Weights of a small mixture-of-experts language model, trained from scratch on English Wikipedia: 9 layers, a variant of Adam for the experts.
Below are experts of layer 5 (counted from 0) of a mixture-of-experts language model. Rows are named router (the router's row for the expert), gate (a neuron's input weights, with its number), up (a neuron's input weights, with its number), down (a neuron's output weights, with its number) and show model dimensions 80-159. Each number is 50 + 15 x the weight over its row's rms, rounded and kept within 0 to 99.
After each expert's rows: a language model's description of what the expert responds to; "raises" lists some tokens whose logits its average output raises strongly, later layers aside. This comes from a sample of Wikipedia text that the model never trained on.

# expert 4
router:50 57 55 42 49 46 24 16 45 64 22 50 39 30 73 38 64 60 55 73 39 54 46 42 45 60 54 42 45 24 70 51 61 46 56 63 22 54 51 62 41 20 39 56 75 22 59 52 38 63 55 40 64 29 77 52 59 38 51 79 38 41 54 27 46 59 55 76 80 52 47 41 58 63 53 49 64 76 53 78
gate12:61 60 69 74 75 50 30 24 56 47 58 47 43 49 45 47 40 45 60 50 39 34 59 45 59 35 53 34 66 75 90 29 53 45 55 66 54 59 56 37 39 57 66 30 29 80 66 50 62 25 42 36 79 73 45 39 61 38 79 57 57 43 48 56 11 70 38 60 50 28 47 39 64 87 59 40 61 37 42 44
up12:38 62 59 38 73 35 44 59 50 40 50 45 52 30 36 58 73 50 82 36 42 31 41 48 56 17 78 28 67 57 65 35 51 73 57 72 84 39 66 43 27 40 62 29 23 81 59 55 61 27 55 45 62 49 55 66 28 62 67 50 50 30 61 49 22 50 57 49 53 48 38 62 44 69 55 64 42 53 53 49
down12:45 49 50 40 57 90 69 55 51 57 49 41 55 38 34 38 86 47 33 55 54 60 69 52 57 63 71 44 39 52 45 54 53 49 53 69 29 50 22 33 43 59 52 37 51 54 58 53 50 31 61 50 72 60 33 38 51 55 37 17 48 83 43 71 51 80 44 43 51 37 49 42 56 51 42 57 46 96 55 37
gate13:26 34 44 44 53 59 80 50 38 48 66 75 46 07 50 76 81 41 26 53 57 64 35 45 66 48 53 31 57 74 44 62 45 76 53 62 53 53 38 73 41 60 62 24 53 49 42 91 44 30 40 45 43 53 35 56 57 47 58 73 42 51 32 72 54 36 29 49 20 92 79 52 70 58 69 37 58 51 60 36
up13:60 47 38 57 72 57 37 80 37 09 41 60 56 47 22 38 41 40 46 64 65 60 48 41 55 47 40 39 74 26 48 39 47 62 59 52 41 65 30 57 47 64 65 38 41 44 36 65 53 45 48 70 77 60 45 74 73 73 31 63 43 68 75 44 52 26 47 40 48 51 85 49 42 83 58 55 58 63 52 44
down13:56 62 34 71 38 41 51 43 35 43 60 47 44 39 64 53 49 48 35 55 73 63 19 42 32 45 47 58 65 53 39 47 50 75 57 28 39 49 68 52 46 44 38 59 61 78 53 49 16 38 43 54 50 45 18 48 33 47 43 31 48 38 78 57 61 58 70 84 67 46 44 33 78 65 23 56 34 31 00 70
gate14:50 53 43 53 51 54 55 38 26 42 51 45 38 66 32 50 50 52 58 48 70 29 73 52 62 27 52 49 31 48 71 54 62 19 50 20 38 54 61 35 58 53 32 56 44 90 53 59 79 26 32 60 35 59 69 39 60 54 46 26 41 39 52 47 69 53 79 69 59 62 41 39 46 69 70 58 77 35 37 42
up14:62 39 49 58 59 59 60 44 36 36 55 35 47 74 52 45 38 53 60 51 56 43 53 44 60 34 36 53 36 48 49 65 75 30 47 40 27 30 68 21 73 60 37 42 55 82 44 42 69 58 51 50 46 70 33 46 66 71 59 39 49 49 47 73 84 54 63 41 35 68 43 38 45 59 43 54 30 70 35 45
down14:68 50 77 32 47 52 52 54 37 65 40 23 82 40 58 27 51 61 47 50 51 73 31 39 30 39 46 56 29 34 58 20 24 65 41 30 56 36 29 60 72 41 85 38 35 47 57 71 44 37 47 37 32 72 33 36 56 34 56 53 48 75 63 76 52 36 37 48 38 46 63 74 36 47 41 41 57 76 34 36
gate15:59 63 66 59 46 29 46 12 84 34 59 31 43 21 30 79 58 68 41 64 60 25 62 44 63 45 47 40 46 42 18 60 52 53 43 37 52 45 33 44 24 60 49 48 14 63 51 45 68 69 35 62 70 45 50 58 31 26 46 48 39 32 38 55 60 47 50 84 41 57 53 69 39 45 47 39 29 40 53 37
up15:50 47 54 60 79 40 47 53 49 57 28 60 67 77 50 47 60 85 38 45 58 45 60 41 50 68 24 61 74 48 40 77 73 52 64 53 25 59 54 63 40 42 48 39 48 21 70 56 28 70 59 52 49 46 59 34 62 41 69 32 70 24 41 64 34 46 31 64 56 32 61 41 54 71 62 43 66 45 23 41
down15:56 41 42 62 66 35 59 26 37 28 35 44 44 35 30 48 33 52 56 45 25 59 47 59 66 30 47 49 40 35 96 43 34 39 71 56 49 48 53 58 34 65 48 57 68 40 74 30 43 40 54 35 40 12 59 50 41 63 49 45 27 38 63 52 62 44 22 64 57 59 52 58 39 49 47 50 32 49 48 57
gate16:37 53 70 57 34 38 52 60 49 51 34 33 45 84 53 57 23 61 46 46 65 47 44 49 48 72 46 23 37 42 35 59 55 37 70 83 49 54 59 33 76 79 54 35 42 70 58 67 60 68 70 39 51 44 31 29 70 62 47 51 34 61 35 50 56 47 61 26 76 46 62 84 51 67 45 43 49 43 73 58
up16:42 53 54 39 50 56 42 82 35 28 30 18 66 65 45 51 45 38 76 39 50 66 50 59 39 48 61 66 73 71 45 43 71 63 70 41 37 47 48 22 45 24 58 79 31 75 43 55 55 40 40 61 42 36 52 40 70 70 54 58 42 51 53 26 47 52 66 32 61 52 26 30 53 23 72 45 48 55 37 45
down16:61 30 44 37 56 68 43 50 26 49 52 38 64 59 44 67 51 40 56 76 16 57 62 37 56 69 63 68 27 54 51 47 82 68 52 73 65 31 38 41 58 33 47 28 69 57 62 33 53 61 29 45 64 46 64 41 57 45 39 34 56 60 21 68 47 58 19 39 53 78 32 58 66 62 42 63 41 62 36 62
What it handles: Word-final pieces. Last pieces of words and names before punctuation, such as Merit, Warhol, Wilmington, Batteries, medalist, and decimals in vote tables.
raises: ". ", ", ", ".", "-", "'", "\n"

# expert 0
router:34 37 68 48 59 38 61 21 59 36 16 63 49 32 55 29 65 44 46 54 33 66 47 77 65 43 65 64 66 23 61 60 58 23 85 69 31 49 31 64 46 51 59 31 74 54 40 59 31 53 56 56 72 54 38 59 83 51 35 52 63 27 54 62 52 41 81 38 42 67 66 36 54 56 42 53 48 30 56 20
gate12:69 69 58 53 49 43 84 27 44 44 36 49 42 90 70 31 54 34 49 52 66 55 54 30 65 39 22 51 72 46 40 62 63 11 50 55 63 69 65 58 44 63 46 56 37 44 41 49 46 47 45 63 52 43 50 57 38 59 28 80 45 61 38 47 54 37 58 39 74 64 28 54 69 74 51 69 64 52 40 37
up12:50 65 77 78 56 59 67 46 37 57 46 32 25 58 53 36 48 05 50 60 48 42 36 56 58 48 36 44 64 63 45 44 72 45 54 61 64 29 59 57 48 53 46 63 47 76 60 63 52 63 36 64 55 53 48 56 55 54 39 57 71 59 75 64 45 31 65 62 30 62 60 28 58 41 63 37 51 58 69 65
down12:27 48 45 49 36 59 42 71 34 43 39 45 54 44 57 58 41 50 49 37 93 73 47 44 68 63 71 35 58 60 49 47 83 58 24 25 35 63 56 28 64 17 42 49 91 93 37 62 57 68 55 46 58 45 84 73 76 56 69 35 43 43 65 65 38 33 43 65 36 60 47 57 10 25 33 70 57 20 70 61
gate13:56 58 73 65 36 61 56 38 37 62 65 31 57 54 37 29 44 50 52 55 62 57 64 53 38 44 58 36 40 83 58 63 48 53 58 33 18 99 58 63 30 60 31 80 65 53 68 45 55 78 57 64 25 30 65 31 49 49 74 61 71 30 60 45 61 56 33 64 54 60 63 72 70 59 52 57 56 26 47 57
up13:53 73 69 46 61 65 47 68 17 33 41 65 56 31 37 53 54 34 59 62 29 55 54 77 52 75 87 71 43 59 23 41 73 72 66 34 54 42 94 33 70 43 52 48 56 58 76 65 54 70 69 51 68 34 39 50 49 37 28 61 49 66 59 62 46 45 51 31 58 46 64 78 50 65 65 60 45 27 35 27
down13:53 82 48 55 23 54 64 48 56 61 60 82 65 65 43 30 47 46 44 67 43 37 58 36 58 42 66 52 50 61 52 47 72 68 87 46 50 42 69 76 61 41 62 42 10 46 45 50 62 55 43 43 71 32 45 43 42 49 41 33 47 47 46 25 64 30 45 64 48 54 50 36 52 53 70 78 55 71 43 45
gate14:33 29 60 37 44 15 39 45 65 66 42 62 45 61 50 65 32 38 56 80 60 63 18 52 23 38 58 39 75 57 60 55 91 41 33 36 26 64 48 40 42 32 47 55 59 56 56 48 66 53 59 15 21 45 64 76 42 48 55 41 43 28 41 42 67 71 42 58 65 53 31 46 45 65 84 26 67 31 47 24
up14:55 39 33 34 66 64 50 60 51 18 35 61 66 60 45 39 58 56 35 37 53 19 30 46 43 35 38 80 38 49 45 80 28 33 39 37 69 65 51 23 57 64 38 50 49 56 39 34 52 17 32 38 46 23 36 20 54 54 62 73 45 42 52 38 44 45 42 35 42 34 51 34 62 50 45 52 67 58 64 56
down14:31 42 48 42 52 44 65 48 73 51 42 32 64 31 56 33 47 38 64 78 60 66 48 42 36 18 71 41 74 59 44 61 45 75 81 64 31 56 63 39 59 63 29 51 50 23 30 44 48 40 32 43 36 21 45 76 57 52 44 34 39 29 60 45 77 38 57 60 35 78 47 31 74 56 65 63 56 53 38 55
gate15:35 50 78 25 88 34 56 29 22 47 42 61 65 50 56 33 19 60 65 54 55 65 45 41 45 52 58 39 67 52 58 49 43 57 43 32 58 43 29 36 45 46 46 46 58 56 63 46 51 66 64 33 58 67 23 52 59 59 57 52 45 23 43 33 40 54 67 46 68 70 58 42 60 29 58 47 87 31 37 44
up15:48 81 52 65 27 54 50 53 54 78 40 25 46 63 53 69 44 61 49 31 48 63 75 49 39 44 62 39 58 59 35 65 40 14 35 80 39 56 64 62 59 38 43 65 42 53 55 37 30 38 40 35 26 27 32 39 27 58 41 37 23 42 29 52 66 45 27 63 67 28 42 34 78 65 61 70 28 41 67 44
down15:63 38 47 36 34 42 39 38 74 84 44 46 68 44 26 39 55 40 62 57 51 44 40 60 47 58 55 16 75 54 30 53 43 78 55 70 66 33 60 40 24 55 38 65 21 71 63 37 37 47 58 53 74 33 64 48 54 45 54 47 49 32 54 71 47 67 55 41 48 48 71 56 73 41 43 25 57 25 39 27
gate16:45 01 71 41 65 78 51 42 46 46 39 52 64 35 46 31 60 56 58 57 47 52 30 67 46 39 11 44 50 38 67 56 42 63 54 35 42 53 52 57 51 31 35 71 42 75 55 27 54 46 48 46 50 45 54 51 31 62 72 56 28 50 43 79 48 50 67 53 53 27 59 53 48 73 52 56 18 81 45 53
up16:56 75 46 65 50 64 42 48 73 42 49 55 67 44 49 71 57 44 63 52 59 73 68 19 52 55 43 41 43 69 39 48 38 36 69 72 67 57 57 40 62 63 30 37 55 28 77 37 50 25 30 55 76 31 29 48 83 77 33 56 46 63 47 24 61 49 51 50 12 30 45 35 10 37 57 49 56 52 21 49
down16:51 42 53 26 54 22 69 31 58 19 50 53 38 51 46 34 66 37 32 42 29 46 45 38 53 42 58 19 47 41 35 62 54 37 57 53 21 55 60 37 37 68 28 57 59 47 50 26 53 66 35 36 80 53 35 29 64 40 74 69 55 41 66 46 39 61 52 41 63 55 74 38 49 35 48 47 30 43 70 62
What it handles: Table cells, name fragments. Cells in results and election tables (votes, ±%, scores, coordinates) and mid-word pieces of foreign names, such as Saqib, Kaspar, Jalsha.
raises: ". ", "and ", ", ", "-", ".", "is "

# expert 3
router:40 34 84 57 47 38 33 49 26 65 42 56 54 46 53 52 56 41 75 75 49 55 85 56 29 29 39 34 63 14 55 59 76 39 66 43 43 61 16 78 26 22 64 50 49 71 44 47 50 57 46 50 81 31 50 59 71 44 31 45 22 29 67 30 39 48 54 68 47 18 50 46 40 48 63 47 48 41 62 51
gate6:42 43 24 56 47 59 54 43 59 65 35 72 43 26 48 63 56 38 11 61 67 58 55 37 67 49 68 16 65 54 41 65 66 48 57 29 49 54 47 42 38 88 57 48 57 46 38 66 58 43 63 59 58 33 37 98 47 22 41 62 49 51 58 33 29 54 39 68 39 52 46 77 51 55 46 53 76 42 64 65
up6:31 48 32 67 67 43 71 65 81 75 40 30 51 48 51 13 64 40 43 43 60 69 48 35 82 59 59 35 40 45 40 53 58 40 62 52 58 48 53 55 52 81 43 68 47 64 59 63 79 74 52 81 26 45 53 36 46 53 33 76 67 48 34 52 62 30 57 60 58 48 31 36 52 47 53 39 35 55 67 64
down6:58 66 47 64 63 70 30 21 46 40 59 52 47 50 54 67 57 79 78 29 32 57 41 53 30 66 58 83 57 65 69 72 63 79 25 60 33 31 54 23 67 53 19 36 55 48 44 38 58 16 50 21 36 35 60 57 48 46 55 33 77 41 50 57 56 62 15 52 36 45 45 54 48 70 75 27 68 49 15 37
gate7:70 51 38 31 54 54 43 67 58 41 39 46 20 69 62 30 53 52 31 38 47 38 42 39 82 45 56 58 56 69 47 59 99 57 70 53 60 47 45 24 71 47 43 57 58 58 66 47 07 73 63 44 51 73 19 37 57 42 54 55 73 39 81 64 67 61 56 52 74 37 53 46 19 73 33 44 66 35 42 85
up7:40 66 39 48 53 49 52 68 71 35 53 44 70 69 60 52 64 28 52 57 48 49 37 50 67 68 41 22 63 30 26 57 42 69 73 66 52 47 63 57 38 70 45 19 44 58 40 56 37 67 32 28 76 61 61 28 41 38 59 58 30 50 52 35 30 66 39 52 07 48 44 47 62 65 80 54 70 55 36 42
down7:48 39 61 43 04 38 49 51 40 56 42 77 65 72 56 26 59 53 73 53 63 37 25 45 65 33 30 28 48 43 40 55 34 60 46 63 32 38 31 64 51 53 45 47 37 63 29 67 44 41 55 43 60 53 47 44 42 54 39 69 33 50 43 54 26 32 37 58 65 35 60 29 60 27 66 64 32 40 43 33
gate8:52 39 51 62 53 39 49 53 89 36 55 58 72 41 57 49 51 34 38 61 42 53 35 74 43 63 59 63 67 42 64 38 69 51 44 68 76 19 42 41 62 42 33 70 41 54 08 73 33 29 77 43 45 64 46 33 42 44 59 35 29 47 68 34 47 73 66 64 51 52 23 38 75 52 60 39 82 38 64 54
up8:61 49 63 56 66 54 64 33 42 19 68 45 41 52 47 61 43 59 43 35 78 21 45 97 46 44 51 66 81 60 28 47 56 46 67 57 83 65 56 78 46 08 47 38 64 68 49 55 63 42 66 61 44 59 54 63 38 50 39 72 48 42 92 33 66 46 44 38 50 50 52 33 59 72 51 47 63 70 47 41
down8:49 42 53 50 15 66 54 42 67 27 40 89 53 29 66 41 45 36 62 53 66 43 49 38 50 47 65 46 18 54 50 74 59 76 49 57 73 48 64 66 49 24 43 24 37 32 41 60 57 57 40 87 71 70 32 60 40 30 38 48 25 20 37 55 51 32 70 23 24 52 59 32 51 59 47 67 32 72 51 54
gate9:59 54 69 60 59 66 22 35 53 61 64 42 88 43 32 57 67 58 57 58 37 62 42 35 53 66 74 41 44 23 52 29 44 38 78 72 48 67 58 52 50 51 44 37 39 21 62 42 70 55 50 41 51 39 49 40 54 46 42 51 35 17 90 42 52 35 50 64 31 61 52 49 34 52 50 61 60 35 45 50
up9:58 67 48 31 46 68 47 49 54 54 18 56 81 47 37 59 40 27 42 34 48 83 73 56 54 31 21 34 59 43 41 35 71 54 50 68 54 17 61 40 43 72 46 61 22 77 24 57 44 59 67 27 47 50 25 76 62 50 93 53 56 48 59 41 38 50 32 41 18 47 54 43 54 48 72 49 59 40 39 48
down9:51 47 67 43 61 55 43 49 61 55 20 59 52 41 27 26 48 34 52 33 42 56 49 28 36 42 51 38 41 48 48 53 77 78 38 82 33 55 43 45 58 43 28 56 11 44 46 38 36 57 50 88 48 66 47 61 51 53 56 42 50 65 25 63 52 57 54 49 49 59 44 42 24 11 13 63 32 29 33 50
gate10:30 35 30 20 40 44 67 39 63 39 49 42 51 49 58 33 50 28 34 36 74 44 66 43 58 33 52 66 38 93 60 36 74 44 39 69 40 38 34 41 56 52 31 44 76 43 61 55 43 47 55 40 43 78 56 51 59 62 52 44 72 22 68 56 46 60 52 61 45 62 61 50 44 54 67 61 74 50 40 40
up10:63 39 67 46 41 65 49 38 33 48 50 31 71 42 41 59 52 46 49 35 60 38 48 50 60 45 49 53 70 59 46 62 27 59 61 37 41 63 74 14 57 40 33 46 71 65 50 38 64 34 45 57 48 41 42 42 47 58 63 51 39 75 27 42 61 40 35 54 61 56 57 61 29 55 28 72 52 34 63 68
down10:72 39 38 76 31 80 61 43 65 26 57 66 65 59 37 29 19 44 66 73 81 66 27 43 56 60 54 14 67 25 47 46 41 60 72 42 55 61 46 31 44 30 63 50 55 51 60 62 55 38 45 47 44 58 44 29 33 56 39 76 50 69 40 39 34 54 69 57 44 27 58 44 20 49 17 55 69 56 80 42
What it handles: Biography infobox structure. Line breaks, dashes and field words in politician biographies and infoboxes, such as Personal details, Born, Died, Succeeded, born.
raises: "- ", "| ", "==", "= ", "and "

# expert 5
router:23 60 42 66 76 60 45 31 51 42 21 62 52 81 48 38 34 34 55 59 52 48 34 64 31 22 56 70 40 18 49 37 65 44 83 41 33 60 35 28 35 01 35 52 58 37 49 39 55 29 41 72 86 53 43 87 72 48 29 43 53 47 66 58 36 65 50 47 26 50 40 25 46 71 35 41 72 56 59 39
gate12:31 42 69 53 49 31 55 26 58 65 35 41 40 79 56 27 37 62 58 42 55 44 34 57 31 29 54 62 59 52 30 30 56 22 55 69 49 53 62 56 46 63 52 61 60 54 32 58 60 54 16 57 29 61 45 49 20 34 52 70 46 51 62 38 44 06 48 62 51 41 50 56 43 25 49 76 57 39 55 38
up12:38 39 68 49 78 15 52 69 57 58 44 40 43 37 47 55 52 62 44 57 65 70 59 85 35 30 59 58 47 40 30 60 30 52 29 82 66 56 52 46 42 46 30 53 52 40 43 52 23 31 53 45 45 29 31 21 28 65 30 59 68 63 62 76 51 50 29 61 74 64 52 77 55 56 31 18 47 55 53 45
down12:36 78 70 27 41 44 47 27 43 67 44 65 51 47 59 38 61 44 48 62 42 67 69 44 60 21 68 24 63 43 52 62 52 54 45 37 82 60 21 64 76 33 32 49 82 84 49 41 59 52 35 55 32 51 68 57 50 60 64 55 49 57 19 77 44 56 53 35 44 42 24 78 64 17 16 54 25 61 57 55
gate13:45 57 28 37 44 51 48 36 15 10 72 43 53 28 65 43 65 75 57 41 55 40 52 44 50 55 37 53 66 28 49 33 61 47 51 67 54 58 27 70 95 33 68 56 46 25 33 35 47 45 76 37 41 59 31 76 46 46 42 41 49 22 64 19 33 17 35 57 43 57 48 60 54 56 55 42 51 47 58 40
up13:58 63 46 94 80 70 33 50 73 55 31 52 66 58 53 53 38 53 57 43 36 48 48 39 24 64 66 69 44 72 59 65 55 36 46 73 66 64 88 52 45 53 42 60 79 64 47 65 27 32 79 29 50 39 56 48 76 65 62 58 38 40 55 38 63 55 68 51 53 47 33 59 42 71 41 48 45 45 82 50
down13:55 61 17 45 76 45 43 30 53 49 51 41 67 68 17 42 36 31 18 28 30 58 53 72 48 29 39 39 68 44 35 24 18 48 46 37 65 76 70 55 74 64 61 67 33 37 56 47 54 35 73 45 27 51 80 63 46 43 68 45 33 41 62 74 35 62 52 64 77 46 39 49 44 62 65 50 34 58 39 48
gate14:62 54 61 56 61 54 34 46 29 43 46 14 37 39 45 52 60 65 38 42 27 42 39 53 16 45 57 55 45 56 66 59 53 40 38 38 55 71 58 19 59 51 64 31 56 58 62 37 53 63 65 60 71 31 30 25 44 47 48 28 47 59 71 43 43 38 62 33 64 34 42 50 53 61 27 28 62 56 79 31
up14:61 50 33 68 56 83 60 78 22 58 54 34 66 59 46 48 76 45 49 75 50 52 49 65 72 62 45 53 57 34 71 27 17 35 35 50 48 39 53 53 82 45 62 22 54 31 62 57 63 75 42 39 57 33 28 47 72 24 56 88 75 29 67 27 63 54 44 57 56 55 63 15 59 62 36 51 70 24 26 68
down14:49 41 48 53 94 44 26 56 66 56 66 32 46 59 35 60 35 42 73 52 55 27 62 53 76 47 49 57 56 39 54 49 33 51 38 48 50 56 48 66 48 46 53 58 40 26 50 49 61 56 59 48 29 47 53 57 41 60 38 22 47 49 60 53 36 43 58 41 42 50 48 55 53 55 46 56 55 49 25 54
gate15:32 54 73 32 20 60 48 42 61 36 47 64 53 43 23 48 55 58 63 32 40 39 36 71 56 51 46 31 50 70 23 53 58 47 60 58 64 40 19 56 59 17 54 39 50 61 56 32 35 34 17 42 53 49 41 59 41 50 50 52 40 32 49 75 35 52 56 74 58 47 64 33 36 66 43 65 72 63 51 52
up15:30 62 27 62 49 57 55 41 42 49 64 57 45 38 70 57 50 79 66 69 57 61 55 57 47 81 47 43 37 44 34 59 55 45 51 77 66 60 50 75 55 37 53 63 32 75 63 26 49 44 36 44 59 59 56 34 42 55 47 35 24 33 60 48 46 68 62 59 40 49 21 35 70 35 51 56 54 66 32 52
down15:27 54 61 55 59 47 40 31 58 75 33 24 44 56 69 33 22 68 39 72 44 58 50 23 44 82 60 71 33 49 52 35 53 56 57 53 59 62 49 51 32 67 39 61 50 50 62 40 77 36 72 63 63 41 33 49 55 62 42 69 37 59 70 41 39 44 25 47 44 53 37 64 68 61 42 51 68 51 72 49
gate16:43 60 55 20 36 55 20 60 40 50 44 29 63 31 36 58 66 81 50 60 56 60 38 50 40 39 30 62 40 72 67 71 75 42 71 62 56 60 39 25 41 23 62 56 36 39 49 46 53 35 72 45 73 61 55 46 54 60 36 64 52 48 71 81 46 47 57 49 77 59 66 69 61 30 47 32 72 52 62 59
up16:36 53 66 50 67 65 74 61 30 64 44 63 27 37 45 40 38 62 57 73 69 58 59 25 18 40 62 39 59 22 49 47 65 52 43 54 28 47 51 43 44 58 43 63 61 69 48 38 37 57 51 68 74 56 52 50 34 54 99 64 53 56 50 35 40 44 53 24 34 29 37 56 20 61 44 47 60 58 40 74
down16:52 59 25 52 61 62 37 73 98 19 46 33 37 63 52 34 49 63 75 50 53 50 32 56 65 51 39 29 56 48 29 43 56 43 33 51 38 58 17 61 63 23 59 47 80 57 43 42 63 49 47 37 50 30 61 41 48 41 57 50 37 50 50 66 58 48 74 58 36 32 79 41 74 49 43 56 47 55 35 45
What it handles: Name fragments, table cells. Mid-word pieces of personal names, including Vietnamese diacritic bytes, Mc and Fitz, plus pipe separators and "and" in tables and credit lists.
raises: ". ", "and ", ".", "in ", "-"

# expert 14
router:23 47 77 60 73 36 59 33 49 29 49 54 67 65 62 67 64 42 72 55 43 55 38 52 29 21 31 52 57 40 73 57 63 54 57 52 34 61 30 58 51 09 53 51 31 42 45 64 33 59 89 29 58 56 64 59 84 37 33 33 51 52 69 63 37 51 57 65 52 40 55 36 71 61 36 53 37 68 66 76
gate0:40 42 51 68 63 56 53 45 61 27 62 60 60 61 42 36 71 57 53 43 43 38 40 23 32 44 59 21 53 54 44 34 54 52 50 58 53 36 51 26 43 52 59 31 46 38 36 13 58 32 13 54 51 27 66 45 58 69 43 28 62 26 65 49 44 70 37 07 72 46 51 54 43 47 63 47 58 31 45 59
up0:55 66 50 43 57 58 54 30 64 47 38 57 31 66 40 48 42 48 48 45 52 48 33 35 39 60 25 47 53 45 46 42 40 63 57 32 55 37 42 33 54 59 58 45 55 68 64 48 44 23 32 56 42 59 56 44 32 53 41 25 51 36 71 47 32 25 60 15 47 23 67 65 50 45 74 63 42 59 41 64
down0:39 51 56 31 43 86 60 60 50 68 55 59 32 59 61 36 27 40 55 45 48 78 40 48 35 43 54 47 54 50 45 34 13 55 52 44 64 61 64 40 37 60 52 67 47 38 42 52 51 74 53 23 34 63 34 54 47 59 47 75 40 67 56 34 54 62 44 63 55 60 46 37 42 61 83 83 75 65 68 30
gate1:27 72 74 73 53 37 26 38 50 42 30 34 71 70 42 47 77 39 66 70 43 47 55 49 58 38 66 46 47 47 50 42 45 40 58 56 55 46 23 08 41 20 57 60 61 38 71 64 39 41 49 56 62 64 61 38 49 59 39 53 51 41 44 46 32 53 55 57 61 52 52 41 75 33 61 56 62 56 80 31
up1:32 64 65 45 28 54 61 30 47 56 44 57 56 63 54 76 52 32 29 39 47 44 41 43 46 39 44 67 28 48 57 38 37 54 24 57 42 54 41 13 37 26 67 33 48 43 62 39 60 31 55 48 52 54 50 32 45 56 77 38 32 42 20 47 50 49 45 41 56 47 46 46 50 45 45 32 46 60 64 48
down1:37 52 29 47 59 49 53 55 45 31 49 59 38 45 48 82 64 56 48 23 54 67 28 58 68 66 40 46 29 40 38 63 50 52 53 15 26 61 75 59 40 29 54 50 54 55 33 49 56 52 34 26 70 22 49 72 62 73 34 60 36 40 51 51 54 49 44 62 47 22 47 56 41 26 57 54 56 34 78 63
gate2:94 64 36 76 50 42 59 40 55 40 75 43 63 70 95 39 29 60 30 49 69 45 34 43 49 40 34 28 59 36 31 78 52 49 70 72 56 48 61 60 60 47 16 54 33 55 64 75 87 58 67 39 43 33 22 61 51 57 38 39 51 46 80 68 61 77 34 71 47 40 45 46 31 70 13 53 29 48 63 56
up2:72 64 50 31 81 24 65 36 52 16 40 70 40 58 55 42 51 28 37 49 54 52 30 68 41 54 49 63 47 62 51 66 49 47 60 43 58 72 66 50 57 43 32 46 45 61 49 52 59 44 57 64 70 44 56 56 61 32 69 57 48 52 56 73 62 22 45 12 43 32 21 59 38 48 48 56 25 38 70 56
down2:45 42 85 60 39 40 34 09 42 64 40 35 58 46 36 50 63 64 50 51 54 75 56 65 48 37 82 40 66 50 59 30 66 34 35 60 37 53 54 45 59 54 44 73 49 52 50 40 34 55 35 54 51 49 56 77 61 61 47 56 23 35 36 38 23 55 30 61 81 48 53 39 47 22 47 93 55 57 63 29
gate3:30 52 47 47 37 49 58 44 52 39 60 49 53 43 45 61 39 47 67 77 74 39 30 56 55 28 68 55 14 32 31 56 82 27 53 42 33 70 39 38 65 24 54 54 54 81 31 43 70 58 29 51 58 49 63 47 36 55 37 63 39 69 42 62 54 51 63 62 37 50 32 73 48 46 43 65 46 63 63 47
up3:59 74 50 37 43 51 70 56 62 48 43 58 32 23 36 62 43 51 17 27 53 89 27 53 73 63 56 57 73 48 59 51 40 56 38 64 51 50 99 26 78 66 41 57 45 74 56 45 47 64 59 49 54 42 33 33 48 35 14 44 68 49 39 56 53 32 54 52 33 73 37 42 51 50 71 72 49 57 47 34
down3:60 65 53 40 63 47 33 46 46 14 37 43 40 31 59 69 57 68 44 38 13 59 79 56 84 41 73 52 76 70 56 74 60 55 20 43 70 47 57 26 40 52 38 56 34 51 81 54 44 62 39 38 73 61 35 46 70 47 46 34 54 41 57 56 71 37 62 92 66 64 50 44 54 59 31 67 80 43 36 57
gate4:66 61 63 54 49 23 45 54 56 40 57 62 36 45 46 43 85 65 23 46 58 28 25 53 52 55 42 43 52 62 66 57 70 66 68 47 46 59 80 67 51 58 40 60 53 60 85 68 29 63 47 76 80 65 64 25 63 51 68 51 62 15 63 36 26 50 65 54 61 40 57 46 62 37 28 62 32 50 53 59
up4:40 37 23 40 06 25 75 63 62 65 38 70 48 53 46 17 48 47 60 64 54 44 35 40 79 66 63 04 67 27 25 40 63 60 63 42 45 63 72 29 48 40 55 46 40 21 43 67 32 35 39 69 49 52 27 66 47 81 48 48 61 59 32 42 61 57 40 35 52 55 96 65 53 60 32 32 59 42 52 43
down4:38 45 46 53 69 60 34 45 56 22 53 43 44 72 59 64 57 36 60 27 69 51 48 49 65 33 46 65 63 28 79 50 57 77 40 13 61 53 46 43 37 33 85 53 36 31 52 57 49 19 57 55 52 73 46 47 57 28 52 66 28 63 59 32 37 22 54 46 79 50 75 19 38 36 29 38 40 19 35 24
What it handles: Sentence and word endings. Sentence-final periods, paragraph breaks and closing word pieces such as -tion, -is, -er, plus discourse words like rather and however.
raises: ", ", ". ", "\n", "; ", "."